From a checkpoint of a small mixture-of-experts model trained on Wikipedia.
Size: 11 layers, width 320, vocabulary 32768.
Experts: 80 experts in each of 10 layers, 224 GELU neurons an expert, 3 picks a token, a softmax router, a shared expert of 448 neurons.
Below are experts of layer 4 (counted from 0) of a mixture-of-experts language model. Rows are named router (the router's row for the expert), up (a neuron's input weights, with its number), down (a neuron's output weights, with its number) and show model dimensions 120-159. Each number is 128 + 32 x the weight over its row's rms, rounded and kept within 0 to 255. Numbers have three digits each.
Before each expert's rows: a language model's description of what the expert responds to. This comes from a sample of Wikipedia text that the model never trained on.

# expert 39
What it handles: Article lead descriptors. Category words at the start of encyclopedia articles, right after the title line, such as genus, constituency, municipality, American, electoral district.
router:115084151162080129106106135098166169112108099130091132142206115119066118133155131090105159164144122108075104255161107180
up0:160106148153169172141110150121141127112147118165151124130162108111156110142106076115117157131114165153081101136095161228
down0:143105157128124139125100143138143134112170150062136093133138145148128082225097145075185057109136145144098113135144111124
up1:136110135137129103118126143152173108147153113138137113149165113157131051103128067155073176124074105143114092146193103168
down1:121116112126130055119154148137149167148129144151085092135118128162094102145096151118110105129101172168164156106086106168

# expert 6
What it handles: Table cell separators. Pipe separators in wiki tables, often fused with the next cell's first letter, as in | S, | R, |  |  |, in filmographies and rosters.
router:170175144098075132121120160106108192180133131168088124070128094078115112122164117131051111166134061093182128200130139103
up0:102145099106093082142100183144109096119122165107133159113153114111132065098171131120166082187106108102131132093113172121
down0:135073147138156102159131102165103144096113164197159109098063173107071197136136134064093177161145178087122122131150166155
up1:116091109134148071147114071120154097053173146106119134142136150126136119157100112121107086126179071207066086132084074070
down1:104160118161106118057101130096134041139110093100186185079188106137162107165136132164099111128073155182114084082099152110

# expert 64
What it handles: Word-initial single letters. Lone first letters that begin a rare or technical word, often in species descriptions, such as f(uscous), p(eltata), z(inc).
router:110035167101126118132172078143132141171145074116141071120162119185138130164156180108090082024101143169085154180135151170
up0:139124149160085173155105170121090068122124090149135138169110102123066128160118133106148145147179136168076116145117129185
down0:170123119132141118077125091118091154109124147135109110104088143148131155174132120091053136113121126090165114069108090113
up1:168141163133135153168122132100128106146130077127098055127137169148158073123153131102216176208149146198078091185132107157
down1:086109136156068151140125095129118183116133122137130206153047108098156141111094144098067157129133170083158057112162128152

# expert 43
What it handles: Dashes and opening parentheses. En dashes between numbers and opening parentheses or quotes after titles, names and numbers, such as 1995–1996, ("Patent, (born.
router:091178179104111086085142100180144101086122115160135100161116165114107163111106103091176127125073122143115141101150198177
up0:110128158117114162081110127159149066126145151171184164152119153095165137176162137114074130199137161133186165146136102162
down0:113110131172119157191127064143104115099139118092117138156138136155160097080141124095073118104095165106093081084159197072
up1:133180159130175104151129100110075125140114158086116111096151153132094096127131154129126067142092106156090133107110130127
down1:096117087132170176121132102119068119092120170152123092127147146079144155159182173115094143165072141108161084128148141118

# expert 16
What it handles: Date months and commas. Month names after a day number, commas after dates or names, and spaced prepositions in, on, to: 9 January, 15, 1991.
router:155131139161085152104104105067143186106113100134120165102177144177114161157149096017118142070140106176126108042106072143
up0:047134088125141136132165156119139164146158128111099148169116124140083100108097118142168111127150144067079143086116183134
down0:175165158055116135053147176167142080171078111173161097133143133135121116086110085055076183107165114106166093149091101119
up1:158101161142134158122076169174130103110146150098079161173153141165126082109153103205088122155122090107161116152121087153
down1:081078093142110057158138143106143192133136089136132114117101117177109156162140144143169146064129202140115159075164150093

# expert 36
What it handles: Possessive apostrophes. Possessive apostrophes and 's after plural or proper names, such as Critics', Eagles', Penguins'; also scattered word pieces inside words.
router:099138129174106163129107106165143152154118090144114081143124171138090162084143135166172086111127095134153175149161147106
up0:114137172125102152105165117114112046111128138131149094162102143156146134121123085127119158149153117167126095137076122122
down0:060150141140187116160139152090187153137105131102067135129135080122131122167163159113128085160087101093084132143138117105
up1:116121042136118131176114091136155062135126181126119163061111099056152128111078137133131153163102087139115136103144184169
down1:131093127211122125116087121110113160103125132124175140138097119140144181118030148085144150157103103126124155131135160169

# expert 31
What it handles: Personal first names. Given names and name parts of people, often at the start of biography headings or in infobox lines, such as William, Edward, Richard, von.
router:087103158141144146100166076206172148169130113123140107199119170149068137176159164202129114071150135112115184178119109164
up0:124110108105151086092164139121130169139125133141080160121124112125139106165143071112137124118140187198093138199121139157
down0:143158123107125125116128144140111114112067146075163145121109117152112163147089153085129122136100134091159121051150099081
up1:219180074096137117120205145104101134131130150122147169173137089172090135098098105127105132104115115152222189137138147168
down1:064103139097134132118116093186178082088149110158141108148128151122111147143064115186208203110174142112159103095116143179

# expert 46
What it handles: Quantifiers and determiners. Numerals and quantifying adjectives before a noun, such as two, other, several, all, first, half, more.
router:117085178139169093092135132103128109123109105122143110092145130129211124181089182160167088110150099100156158134118076085
up0:121117117078098181136117165137087113135126100110138144181175087115113133142114102098172136124202122123150143147111120166
down0:083132151168153140123171122113097144128156051100099133141101110163151118133170111111122125123099165094077082139114132074
up1:097100115097098148150131093102133089070159133193065148061142092130149129176124128137153122151099109115128103170092127128
down1:150110078118165156127150140153066115145137119106117078134151173157222103141169121158100144060131166104114148110118162109

# expert 13
What it handles: Mid-name and table fragments. Word pieces inside names and words in tables and lists, plus periods and repeated tokens, such as L-ewis, co-ed-ited, x; x.
router:101144105161095166121121121146163158142110098127099102129127153143102159101157148202168086100133106127154161166117159127
up0:132174140136092107110102143081140131125150122072094140143232110148180066149126108117151166071100124108102155111097139134
down0:145175080127139173179137113142081163156141115147114126172147108097120123093111097189112094181095142082167102105102134107
up1:136117174182110075106146140151084203151108135139076178111175073102096147131117108097220131151182148137147179044190101077
down1:182115180106109110117149083126124144156124140141100136167114149187101151177122145137135093182150123081148091193091146168

# expert 33
What it handles: Media and arts nouns. Nouns for media and entertainment such as film, music, album, song, video and role, often in headings like "Music video".
router:124143121113084146116099131137110166169119114113075121150100116141136129097138191106117147172176134082115149131161127159
up0:164153155142149117173122104178095104151126118141063159151130127137132070119121123141173118136152172146107100127130129142
down0:096177145157089119148177096161092124159075071133132064119139112160087121158155168162164111184133076161119140177072089139
up1:100140140112128161120164136159153146133118134149128109064090130130110115170169189127139143128148122071142116122095144058
down1:164135170093093141129160126165118140099129088080181104132107077124138132093103171105154142171161185106134169123157165127

# expert 47
What it handles: Technical infobox fields. Field names, units and symbols in chemistry, vehicle and engineering data, such as Molar mass, Hazards, Installed power, Dimensions, km, mol.
router:104176118124169157150151113121172157119115098117098167063125051097103140093119131133165095144105140096148145140086139151
up0:166123110100084135107142130167139122153073124109088125124110138153152108141121171162127082143113137124143127156156081155
down0:094184145112110143123080118076100095153108144154156101127061153110158135180164092129160151173124112127113176126111118139
up1:104060146142159133173078152093124061145129158152070117120156123157137147099180131094124125079125109078130117157105181118
down1:184139126127174106125126136187121113136167094149125173092117062120161077099180139123129112085105119051181228137136172031

# expert 9
What it handles: Word-piece continuations, place names. Mid-word fragments and place suffixes in prose and coordinates, such as Wel-o, N-AN-D, Quebec, County, State University.
router:110145149171131164109110097153178153144144100137122080143141144144088171099145143148160085120125090132148166140146132111
up0:161076101092127146136174106154135057066133140117120159186117142092123105106123163145140139203074155134156196160087159051
down0:070123117117136133050125129147136128152153160148111117103140103102175115126172085084094115142091123126166083156132158112
up1:075099167173108125166150142160104151137075124159154156101090111082068115187156154099142141141141142109124097111155115131
down1:074078106099131135147107139138196164130203107135185107095112156135100146151083102052107063081112147137139117143183086145

# expert 11
What it handles: Capital-letter word starts. Single capital letters or short capital pieces starting a word, often the first word of a paragraph or an abbreviation, such as R, E, M, FI.
router:162122143151141130108122085152158136098137143096111070207133122157125156116133175076078122151126158112110126085130136123
up0:143101129184124150164075106113117098103115138177174110209162071117159142159108132179156195154090095083143099148127149079
down0:088161147134099149163184097153099178189105100137122121157107162134136117151160110103140171101144155185157117112111113131
up1:150136071104130136175110119035117100162121152153132110114162166162118150171153107106127104102114138153117104151125116195
down1:133152128122137131180099112074113131076119100131152142142092115114067200081152096106097162121147153099099176105146132130

# expert 61
What it handles: Table cell separators. Pipe, semicolon and colon separators between numbers in statistics tables, such as "4,196 | 48.29%" and "Home runs: 11".
router:143176081084114149110135159124153141151149103166124141087127110091113132132100112119102145101124198146108162145135172194
up0:096153081150103092141103132121079162044116139131165141128181110142148125101106105144174145137054111123140176120137087116
down0:093110085121132129140149125141090106106131135109142106197113137154152122113088092139108160108172133102107127141155050144
up1:130132114182181148122126155100177158138154169089115131213133142085182169107133144200145135086103144061134175121056108127
down1:106130105067165142130108135113164101121121127126093135131107117181075135157127150167117090147193117126081142242130106129

# expert 68
What it handles: Infobox field values. Values and punctuation right after infobox labels, such as Country: Italy, degree signs in coordinates, commas in birthplaces, Party table cells.
router:116092143080118148092077119141105114161134121131169176174148073111085120130133120140189126134161131099099094067119110152
up0:109120085097125107075185131127154154138148156143168109183096097121139081136101183112122142056183085146134145096127125136
down0:093087137112097163160121137109109138135179092116217135154069111140171142136100145112176171114172075124096109136137137104
up1:153129167118102077051084140134123104146153115133127041135079135180138152154112137126137153155141123147130136143165118165
down1:150139085077159130151082162188133126124120134098147034119078204084121092137175183068150138165087159064156188092163174136

# expert 38
What it handles: Common nouns after the. Generic nouns after the or of, often before a plural s: field, school, round, post, group, government, teacher.
router:156155130125168157133159118112130092110139137090141107069176153122131129107148109147095057085155151111122141116135099116
up0:132181133128144160152103096107144140112099121122136066193161110168130072215161163144159128130134174171102163152154062125
down0:174127144082218108107120204163086129188138099102104121144141105112113082091096111111127186148115147135119101106127153170
up1:113079109124177111106124166152178131082130192139090107049153131139115134097154091127129131124125137079183140081136102183
down1:156122129069168079080086123081107137101112088119097129179098160132152063160053063118127160117122160156110128105149111108

# expert 20
What it handles: Heading markers, -ation endings. Section heading markers == and ===, the suffix -ation after a verb stem (recommend-ation, deterior-ation), and verb-plus-article pieces like "ed the".
router:114173135181099182087103091154169160160146096137097085160140151145103183097168133168130087129124082149138169194154145137
up0:112150139143129070113044159203090138149171182131175120161141133120139089120154140116148154080142185133092107142080130101
down0:163138136175151084156148093111177134118129091099133108097176130062159154186136118132129151075167101096110164163155097094
up1:140125139168115098142152137154132145153124142126127099102095116103093090110103072158127118123165083079090115144132171138
down1:111087125072105120117145174167175148117102145100152161151051128147144103174169111120193115146132136143081182159200151070

# expert 52
What it handles: Sentence-opening words. Sentence- or line-initial words and dates, like Due, However, After, In December, and numbers in climate or schedule tables.
router:095150129165112190120109102168168183156137105143116089143135169138075166128166146147172107098142093129138166138151142125
up0:124108141091133102097129145160102133094171171121101154149165147148216149111134103149104105133094125099114122107153102124
down0:139148156177166089109091132138117136168176067122135119073165135136139123140168122151101172118097130099080130100125105154
up1:168116125112143117114148156137149134082137192117124081108167110119152118141139106125127094166149170060148046133170126179
down1:130130166131110082171072097093107076057169132150125155126149050109146102090142148172129176117148136179106101068175181098

# expert 67
What it handles: Row and list starters. Pipe or hyphen that opens a new table row or bullet line right after a line break, such as "| 1896" and "- Park".
router:163138104133092129080076105092160157059129117106160100122127139139132112116146172173096116130184109075051144111130212201
up0:136109150085106089117160114177160121124127113096114102111129121136097139131127105122112110102098132135123157122180134151
down0:111085155201114142098120192150157129131124100128114122131113124106122123151133138165125162160148158141090116164131122227
up1:148078126103092066050180126123185086132131150136107118111183108130155088142094154150130139105146091093141134140108116125
down1:133114165193102194107090124096148175135132097113114144077092148151134125135180155100141131197109174153190217183110137109

# expert 60
What it handles: Heading equals signs. Equals signs opening wiki section titles or battle entries after blank lines, definitions like BB = Bases, and ) is a openings.
router:115211147159180148149104115152189150133156132108139114147116108142110124126203110106100117107090137124147164136121140206
up0:160081089102101124095164089122117134086101121110206144142155104107119135109120092177114125158184144096142119183043148081
down0:155101179129111121139148118078141145110144160172097148110102061148130113101156160125097157194093116168113130083125240149
up1:100115141104164165137180122097163138064156190134095168033116077154184116109120092123127107185139159123151094079093139136
down1:154078128101057122157146164128136153151138158116151137151159168132116137118092148110125127167109131133163137113176141072